Below are experts of layer 6 (counted from 0) of a mixture-of-experts language model. Rows are named router (the router's row for the expert) and show model dimensions 0-63. Each number is 50 + 12 x the weight over its row's rms, rounded and kept within 0 to 99.
After each expert's rows: a language model's description of what the expert responds to. This comes from a sample of Wikipedia text that the model never trained on.

# expert 7
router:38 55 46 39 62 52 72 63 48 60 36 53 47 86 40 41 65 60 40 42 38 57 55 78 61 59 56 58 31 57 35 68 43 50 31 42 39 36 39 71 50 49 56 45 44 43 41 56 63 36 59 49 73 36 42 39 49 50 62 54 46 46 57 60
What it handles: Inner digits of years and season ranges such as 2000, 2001–02 and 2020, plus words like century, University, School.

# expert 9
router:51 62 57 64 68 41 68 51 46 56 37 52 46 26 51 49 52 50 51 65 40 38 57 39 48 42 37 61 61 35 60 59 55 60 46 38 58 56 45 52 54 50 28 48 62 47 38 58 45 56 40 73 37 40 79 44 37 40 39 47 87 67 16 49
What it handles: Word pieces forming infobox labels after a dash, such as Produced by, Died, Opening theme, In office, plus table separators.

# expert 6
router:44 42 57 39 34 54 37 74 44 59 72 49 46 56 64 45 59 60 48 40 39 50 58 53 74 74 55 46 23 56 36 58 52 41 60 30 48 62 39 61 30 44 64 49 29 69 64 55 51 42 56 37 57 46 71 61 51 66 22 63 38 59 51 59
What it handles: Blank space after a pipe before a year or number in medal and results tables, plus the, his, a and split surnames.

# expert 4
router:54 33 64 29 24 61 49 71 46 42 49 46 18 51 60 38 61 74 41 45 25 41 44 50 55 63 49 54 44 36 55 62 51 33 58 42 54 39 28 56 35 42 60 61 43 71 71 49 48 44 40 48 60 47 48 43 55 47 35 38 65 53 55 59
What it handles: Second pieces of split words after a prefix or opening letter, such as re-assessed, volume, Kyoto, creation, plus sentence-ending periods.

# expert 1
router:46 45 66 38 69 49 35 57 50 58 64 72 52 44 43 68 56 49 73 46 72 57 44 45 41 45 62 43 75 51 72 46 43 63 44 64 61 57 82 31 47 69 25 39 66 50 61 47 76 38 50 50 58 56 27 46 53 51 53 65 39 58 55 59
What it handles: Verbs and nouns after a comma or subject in career and census prose, such as had, who, played, started, people.

# expert 0
router:54 52 40 66 62 27 54 21 47 48 49 47 63 44 45 54 42 59 63 68 63 38 47 45 39 29 47 44 72 45 55 11 47 43 56 47 34 33 55 45 57 56 62 52 74 33 46 53 41 55 41 53 37 50 42 52 68 56 69 32 48 41 57 45
What it handles: Line breaks ending infobox entries before the next field name, plus digits, spaces and word-initial stems like sp, dis, rec, dec.

# expert 11
router:47 36 28 48 23 63 47 58 71 52 44 46 34 64 55 44 51 57 35 34 33 61 59 40 42 47 54 59 39 42 41 56 35 23 58 50 56 60 43 41 39 58 64 58 22 58 66 60 49 51 55 51 75 67 72 47 46 60 59 65 43 43 45 56
What it handles: Opening parentheses before notes or figures in tables and lists, plus him, them, been, again, and paragraph-ending periods.

# expert 3
router:47 42 46 48 51 56 38 55 39 37 52 59 51 51 44 34 42 58 50 46 59 49 36 41 53 54 39 56 50 71 10 20 59 65 64 50 45 39 51 31 66 27 58 41 59 58 38 36 48 76 53 59 36 45 53 49 56 48 48 56 37 43 55 61
What it handles: Word pieces in species and genus descriptions and geographic text, such as native, extinct, synonyms, south, north, species.

# expert 10
router:60 46 71 29 41 64 52 65 43 45 47 35 41 47 54 44 54 56 43 29 23 75 57 45 57 63 59 44 28 58 48 67 43 35 58 36 57 67 38 60 38 33 63 61 38 64 65 59 42 49 61 36 36 61 34 63 48 38 42 46 30 56 42 62
What it handles: Commas, table pipes and function words joining phrases, such as of, and, but, when, until, became.

# expert 8
router:49 47 45 33 29 54 44 53 51 54 62 42 46 62 50 38 53 67 35 34 39 60 53 58 65 48 60 55 24 55 39 70 41 31 45 61 46 59 39 66 28 44 67 63 31 72 69 67 37 32 68 31 44 53 50 55 53 54 31 63 44 61 58 48
What it handles: Endings and parts of place and institution names, such as Oblast, United States, Royal, -ton, -ford, -ham.

# expert 2
router:58 42 54 48 40 52 46 50 44 30 63 46 29 49 51 52 55 65 52 36 57 51 47 52 78 51 61 47 36 39 50 62 33 38 51 33 46 70 51 65 43 35 69 41 36 54 57 40 39 66 63 63 56 48 49 69 38 64 51 66 43 51 57 54
What it handles: Chart-table row pipes and album-chart prose, plus capitalised first names and title words such as George, John, River, Big.

# expert 5
router:45 71 36 41 27 46 51 49 38 70 48 35 73 58 52 58 27 22 45 66 60 38 60 66 42 55 54 30 56 56 56 61 64 73 59 47 65 46 52 50 69 58 30 58 46 56 42 42 38 53 55 57 57 72 55 48 47 41 65 41 65 38 48 38
What it handles: Cell pipes and capitalised team, country or club name pieces in sports results tables, such as LTU, Relegation, Deportivo, Slovenia.